Experts of a small language model: vocabulary 2048, 48 SwiGLU neurons an expert.
Below are experts of layer 7 (counted from 0) of a mixture-of-experts language model. Rows are named router (the router's row for the expert), gate (a neuron's input weights, with its number), up (a neuron's input weights, with its number) and show model dimensions 0-63. Each number is 128 + 32 x the weight over its row's rms, rounded and kept within 0 to 255.
Before each expert's rows: "comes after" lists some tokens at least twice as common just before its tokens as in all text. This comes from a sample of Wikipedia text that the model never trained on. Tokens count by the router's weight.

# expert 16
comes after: " |", ".", " (", "|", "-", ";"
router [125  99 127 152 175 127 138 142 143 143 104 149 159 129  81 132  82 132 108 168 139  85 138 185 128 102 121 107 156 160 141  80 113 165 127  75  87 121 166 108  74 113 136 129 118  68 172  92 174  70 129 144 138 122 150 122 135  89 123 167 159 159  92 140]
gate0 [162  98 102  81 107 108 128 132 124  99  87 142 127 152 143 132 179  81 109 109 104 144  99 139  73 173 169 144 131 114 135  32 146 173 167 167 165 106 155  98 129 165 155  99 166  79 131 145 105 168  71 142 140 161 110 142 147  82 143 131 148 100 123 153]
up0 [ 76  70 121 147  51 145 143  69 199 148 102 136 126  92  99 183 148  88 170 196 136 112  71 110  92 155 150 121 152 178 144 167 119 109 123 160 178 132  79  62  89 123 166 133 129 125 155 165  83 130  68 153  92 117 160 136 149  97 136 126 167 139 115 109]
gate1 [138 149 137 148  88 149 170  85 100 128 127 161 118  97  65  76 166 133 110 144 161 130 149 107  95 140 103 128 107 144 168 127  73 143 109 114 105  94 158 164 171 177 130 204 171 154 138 132 110 150  67  49 141 120 122 132 130 171 158 109 100 153 111 149]
up1 [152  41  86 116  99 181 164  83 105  72 175 188 113 138 148 118 162 115 113 186 113 115 140 136 100 142  95  76  96 138  88  81  85 119 181 147 128 122 125 104  91 135 139 107 103 133 119 172  94 181 108 163 150 186 142 196 111 154 151 164  66 112  90 148]
gate2 [103 101  87 121 129 145 142  98 133 131 131 181  84  86 147 132 105 124 159 104 146  70 114 168 119  86 137 150 160 113 194 152 116 109  53 113 116 165 138 165 136 151 147 119 153 119 149 155 116 136 189 142  93 124 141  81  88 116  92 128  88 160 134 129]
up2 [ 60 139 100 103 120 198 141 130 144 131 108 110 119 179 100 106 118 142 142 148 132  95  50 152  91 140 154 133 148 108 136 129 142 106 131 137 134 146 124 152 121 141 194 103  96 143 117 134 136 144 122 140 168  92 119 135  97 122 167 112 163 130 183 125]
gate3 [153 108 138 120 187 120  87 104  66 171 110 176 135 134 102 112 133 155 138 151 173 140 138 139 209 169 115  86 170  82 169  85  53 157 103 104 157 136  60 159 103 103 164  63 168 121 107 104 200 102 123 160 130 126 137 133 156  72 125 152 152 173 181  84]
up3 [153  80 132  99 124 146 118 144 130 117 121 222 173 124 119 167 153  98 150 114 124 132 154 163  79 183 113 127 126 129  78  59 133  62 115  90 123 124 132 147 141 126 104 149 140 179 126 136 148 144 198  94 120 111 151 122  82 163 147 155 149  95 122  99]
gate4 [ 84  95 142  82 150 151 140 141  58 173 134 119 115 119 109  90 159 128 101 113 150  90 127 135 118 122  99  78  92 152 145 122 119 131 127 127 135 128 104 150 143 119  66 171 145 189  65  81 133  59  96 173 105  72 103 174 130 126 167 121 191 148 200 159]
up4 [151 160 150 161  82  84 158 159 164  89 190 155 131 114  75 128  60 106 106 153 147 100  89 162  63 100 117 165 111 131  92 176 102 158  46 185 183 162 161  80 139 106 131 118 139  86 115 115 179 124 109  94 141 123 129 130 135  74 155 135  47 160  92 183]
gate5 [142  98 126 111 146  77  66 115 155 166  86 173 136 103  76 114 169 117 107 115  76 149 169  96 132 157 124  86 153 139 199 137 189 132 156 152 149 157 115 154 117 117 110 139  87 139 136 103 141 156  78 118 136 157 144 136 136 167 157  90  75 105 142  58]
up5 [166  65 144 133 132 137 137 140 145 108 159 152 149 170 187 178 147  95  74 118 181 143 161 168 130  78  78 180 142 154 111 130 191 148 128  99 141 103 143 132 154 115 199  83 116 183 125  92 137 165  97 154 108 117  79 142 142 104 104 116  93 167 119 153]
gate6 [126 167 101  95 108 100 115 156 158 150 158 117  85 165 119 112 139 185 129 166 120 143  75 105 108 148 128 126 138 164 171  60 122 103  79 152  85 150 147  90 163 154 122 110 127 156 130  97  99 115 133 110 150 144 129 159  90 141 160 193 131 219 131 113]
up6 [105 105 111 169 104 135 169 167 132  92 123 127 141 204 127 105 105 142 119 139  93 114 155  62 117  92 100 103 102 153  90 142 120 141 106 148 186 114  82 109 121 139 125 144 140 128 137  90 132 156 134 119 184 114 168  94 166 130 134 187 136 142 185 126]
gate7 [119  97 130 116  68 127  98 158 150 136 174 125 135  96 133 113 128 181 171 116 155  93  76 169 100 122 152  94 137 213 179 125 120 137 130 133 165  92 190 108 120  22 133 151  55 143 178  90 113  92  78 157  99 147 156 179 122 109 121 147 101 103  57 108]
up7 [116 139 132 141 149  72 174 150  94 142  96 120 126  67 107 105 150  77 137 148 103 138 113 157 126  51 165 137 113 118 165  84  89 149 102  95 120 178 112 164 138 155 160 137 144 114 117 106 103 164 189 164 134 167 114 125 103  86 158 151 176 139 154  82]

# expert 5
comes after: " |", "-", " the", ",", ":", " of"
router [188 129 180 198 197 124 176  91 112  73  73  91 176 108 119 151 139 160 140 127 147 128  90 161 191  99 148 122 187 142  85 126 152 148 105 149  54 115 112 181  94 133 142 178 159  96 115 154 136  57 145 117 139 116 149 145 122 147 125 116 123 132 115 125]
gate0 [160 126  54 173 166 165 172 125 140 102 168 125 156 140 177 103 123 132  93 123 141 194 153 166 127  86  91 132 118  65 103 165 105 130 121 180 148 137 130 142 106  56 156 115 108 121 170 154 140  72 127 106 102 141 121 135 144 131 188 118  92 138 109 133]
up0 [121 100 129 145 135 154 170 190  93  71 123 122 102  84 135 102 123 110 164 190 113 161 168 116 153 128 148  82 114 137  90  94 105 131 117 115 124 162  81 109 120 107 139 183  85 137  67 153 125 193 113  42  59 167 139 110 149 145 147 156  70  77 130 112]
gate1 [ 87 124 171 101 125 133 110 163  89 154 182 125 163 154  92 113 159 131 113  97 133 149 106 123 195 117 172 154 154 119  82 154 125 150 179 134  94  97 108 145 143 156 146 105  91 126 155 203 102 135 106 157 132  94 124 174 138 154  99 119 119  73 134 157]
up1 [190 135 175 135  56 151 107 119 160 148  55 115 189 173  98  87  86  97 139 158  99 107 112 162 160 132 105 115 139 176  98 110 183 101 133  55 126  62 106  95 131 143 134 198 104 190 106 145 126 125 148 141 129 139 105  71 161 152 162  60 109  58 125  76]
gate2 [206 188  66 150  94 131 120 143 105 114  71 170 105 101 145 180  96 190 120 141  80 135 189  96 110 139 147  98 148 122 115  85 153 138 108 158  76  61 100  80 102  87  78 141 178 179 149 118 138  65 105 143  93 130 128 110 148 102  91 142 137 141  45 140]
up2 [140  68 117 106 139  98 131  75  78 127 150 120  93 194 135 163 113 154  82 108 190 183 181 141 124 173 128 106 120 136 115 177 110 125  83 127  77 135 132 178 159 108 125 206  49 127 155 156  62 102 160 117 121  40 144  68 120 116 138 121 134 157 141 101]
gate3 [145 131 146 133 125 145 115 179 172 103 185 194 173 145 130 103 111 128 182  99 104 179 104 158 164 104 146 102 115 106 157 111 164 161  56 200 123 100  58 153  58 157 117 163  83 162 151 154 132  75 186 133 145 158 135 115 120 121 166 128 135 148 169 107]
up3 [165 114 101 127 139 134 145 127  90 120  78 117 139  93 100 125 122  79 159  75 138 112  85 148 147 117  81 111 182 125 173 117 149 106 160 192 181 110 118 198 130 177 173 128 200 117 153  99 100 196 180 136 166 189 105 151 107 207  80 184 165  89 168 114]
gate4 [ 45 112 139 164 169 128 195 149 112 187  93  61 179  94 131 165 154 143 134 133 133 125  69 134 132 159 150 158 117  60  99 132 152  58  98 126 125  88  98 179 139 111  86 180  69 147  44 147 115 108 125 153 158 140 106 106 145 134 109 115 140 128 179 142]
up4 [149 153 111 119  79 120 107  82 148 147 159 126  73 146 106 133 128 116  52 155 131 140 197 140 152  96 171 124 132 159 110 140 193 138 195 189 125 164 155  90 147 119 104 106 139 158 109 117 125 148 190 153 133 142 113 117  93 104 123 161 109 109 163 127]
gate5 [101 109 141 136 153 112 102 164  75 132 118 134 131 108 167 169 139 111  97 142 121 120 112 120  68 145 104 145 126  95 149 127 111 118 194 154  62 100 177 174 150 101  90 160 189  85  93  88  78 168 100 140 123  99 115 164 152 138 116 143 103  96 121 122]
up5 [104 112 122 167 113 102 139 131  93 114  61 158 109 106 122 122 112  99 126  86  80 149  89  79 159 106 114  94 117 132 159  73 104  90 117 114 168  98  86  81 141 134 154 106 169 131 147 159 121 163 105 150 142 170 165  80 203 169 116 114 110 114 151 108]
gate6 [107 118 163 174 123 114 145 165 142 110 126 127 105  69  94 139 136 103  60  98 173 203 152 144 141 170 135  82 141 135 119 147  77  48 108 147 127  86 122 166 103 107 123 104 191 105  91 160 127 132 137 154  96 118 189 124 173 134 138  91 131 133 129 136]
up6 [186  97 134 107 143 160 129 132 115 107 131 107  86 182 129 189 177 118  97 174 115 135 138  97 119 152 158 201 118 119 156  73 169 175 123 145 157 141 113 121 150 157 127  90 137 133 101 146 134 140 156 119 131 136  43 117 144 152 152 105 159 127 122 120]
gate7 [103 155 161 101 101  99 175 119 112 122 191 132 128 108 145 174 138 146 118 161 161 144 114 102 160 130 121 190  80 168 158 104 119 138 190 108 126 165 114 157  57 165 107 139 194 140 106 156 159 142  95 124 153  79 151 144 147 138 146 138 104 149 173 136]
up7 [127  88 119 146 153 125 142 143  91 162 110 129 187 118 170 148 150 186 111  92 112 140 129 116 144 129  55  90 121 105 114 114 167 114 124 119 114 140 137 192 147 152 134 147 171 118  90  88 153 114 122  57 103 137 178 146 119 134 105  56 111 133 120 106]

# expert 27
comes after: " M", "A", " of", " in", ".", "M"
router [ 65 141  73 128 133 148 150  65 153  92 109 107 156  92 114 159 150 188  97 181 122 145 126 140 196 161 101 104 116 100  83 133 191 131 137 103 121 114 155 176 155 143 120 148 109  91 160  80 148 117 144  70 115 175 141 178 126 139 115 138 131 148 128 108]
gate0 [102 132  49 117 136 114 165  71 102 153 104 109 100 139 142  92  75 102 130 167  95 162 139 164 149 143 139 147  93 124 156  61 179 143 173 133 102 166 132 122 138  97 191 150 123 163 187  75 147 129 133  79 152 107 153  48 142  31 200  71 117 157  71  97]
up0 [144 124 124  98 164  99 120 113 207 109 118 136 146 106 105  93  89 149 198 194 104 133 135  68  75  97 137 153  76 116 138 165 140  98 114 131 118 138 129 131 110 130 111 119 158 115  95 166 135 138  92 120 141 126 145  79 106 157 132 198 116 157 160  93]
gate1 [131 130 124 170 131 110 196 138 112 141 136  73 166 156 107 114 159 147  93 103 111 106 141 101 156 160 164 124 183 125 141 136 228 173 139 142 178 171 135 179 156 173 110 134  81 201 129 115  58 174 118 127 119 134 131 137 120 127 101 165 106 135 146 124]
up1 [114  94 132 118 147 166 153  95 144 134  51 154 109 115 107 117 148 145 127 171 108  76  75 175 131 191  88 214 118 116 103 164 124 118 134 157 126 131 122 154 147 134 135 150 111  84 122 140 101 151  96 137 123 100 101 145 124  92 178 119  40  70 133 129]
gate2 [152 201 149 147  95  95 136 137 131  95  99 131 180 154 108 119 145 161 128 151 112 190 124  68 119 139  85 100 158 144 169  79 170  85 107 147  94 134 106 136  86 168  98 144 124 108 120 161  69 137 114 128  93 141 108 119  93 162 123 153 152 173 142 108]
up2 [102  91 108 108 136 143 141 196 132 137 125  97 171 111 133  95 118 162 146  84  97 148 136 118 105 158 201 102 122 168 108  76 153  62 124 113 120 132 120 136 130  96 155 175 123 141 179 138  68 136 161 123 128  98 148  67 181 164 135 124  88  61 145 107]
gate3 [138 144 108 161 140  98 108 122 175  50 142  82  80 124 143 160 175 154 131 166 176 124 104 122 121 156 118 106 156 123 101 172  92 106 179 172 165 155 102 118  97  68 152 104 161 148 163 106 114 126 134  86 104 140 158 155 126 140 132 173 143 140 172 100]
up3 [147 170 153 115  98  44  69 134 161 165 105 128  61  92 133 148 118 160 139  74  91 141 106 122  93 105  60 157 108 165 128 148 154 138 143 132 120 126 177 116 107  89  91 153 158  95 136 100 116  71  65 124 111  64  98 142 147 175 125 103 116 114  74 145]
gate4 [124 139 182 149 114 101 118  43 184 176 152 158  96 181  85 132 155 154 142 163 149  63 157 179  95 179 123 118 142 135 170 156 127 122  57  85  92 105 121 132 102  96  87 124 129  55 128  93 177 129 143 126 103 162 156 138 131 157 193 179 148 132 102 103]
up4 [135 100 157 129 176 105 198  61 124 180 127 196 109 125 114 184 160 162  85 155 184 121  69 134 139 140 101 141  81 132 163 109 126 153  60 133 106  98  86  89 148 103 149  92 141  60 150 123 130  93 136 110 165  50 150 131 101  81 143 162 154 138 125 110]
gate5 [151 136 109  87 102 111 142  69  97 180 157  85  99 102  97 139 106 118  91 120 132 134  90 135 116 130 133  80 129 130  98 113 213 169 157 141 110  91  71  76 171 121 131 152 129  84 170 109  88  81 119  71 131 119 118 119 102 159 163 132 176 174 136 190]
up5 [168 122 155 166 103 181 115 105  83 173 169 159  60 174  70 120 100 200 100 131 119  93  68  92 125 184 160 192 140 192 192 112 180 180 162 172  98  73  97 120 131 115  89 155 132 118 158  99 124 172 113 153 117  76 142 137 110 110 109 115 115  92  94 133]
gate6 [132 136 124 105 145 111 140 170 125 141 189  71 123 122  86 174 147 202 116 192 172 143 132 138 140 157 123  85 147  39 111 150 108 110 130 170  97 113 165 120 143  90 160 146 165  96  80 126 108 181 110 162 105 156  90 185 125 138 168 125 112  46 127  99]
up6 [116  83 125 157  64 130 121  76 138  77  64 210 143  61 127  82  95 113 173 146  81 141 108 148 105 101 123 111 143 130 148 147  72  75 108 129 171 157 104 145 162 210 162 102 135 139 128  88  96 173 113 108 170  84 158 116 130 134 137 156 129 164 189 119]
gate7 [132  50 101 184  39  86 131 111 116 165 134 109 161 132 108 129 137 178  68 145 132  93 176 124 130 127  48 138 151 123  93 139 103  74 126 135 186  99 101 156 123 165 145  93 180 100 100  62 139 158 172 138 125 104 121 146 115 103 151 158 104 174 129 165]
up7 [147 178 146 155 116  86  61 143 136 130 158 102 125 180 107 187  95 112 105 143  73 126  95 116 176 120 152 168 109  93  71 137 159 123 111  99 162 153 112 127 123 111 138 105  88  75  81 125  98  74 173 118  45 134 123  75 100 168 162 167 178 148 109 116]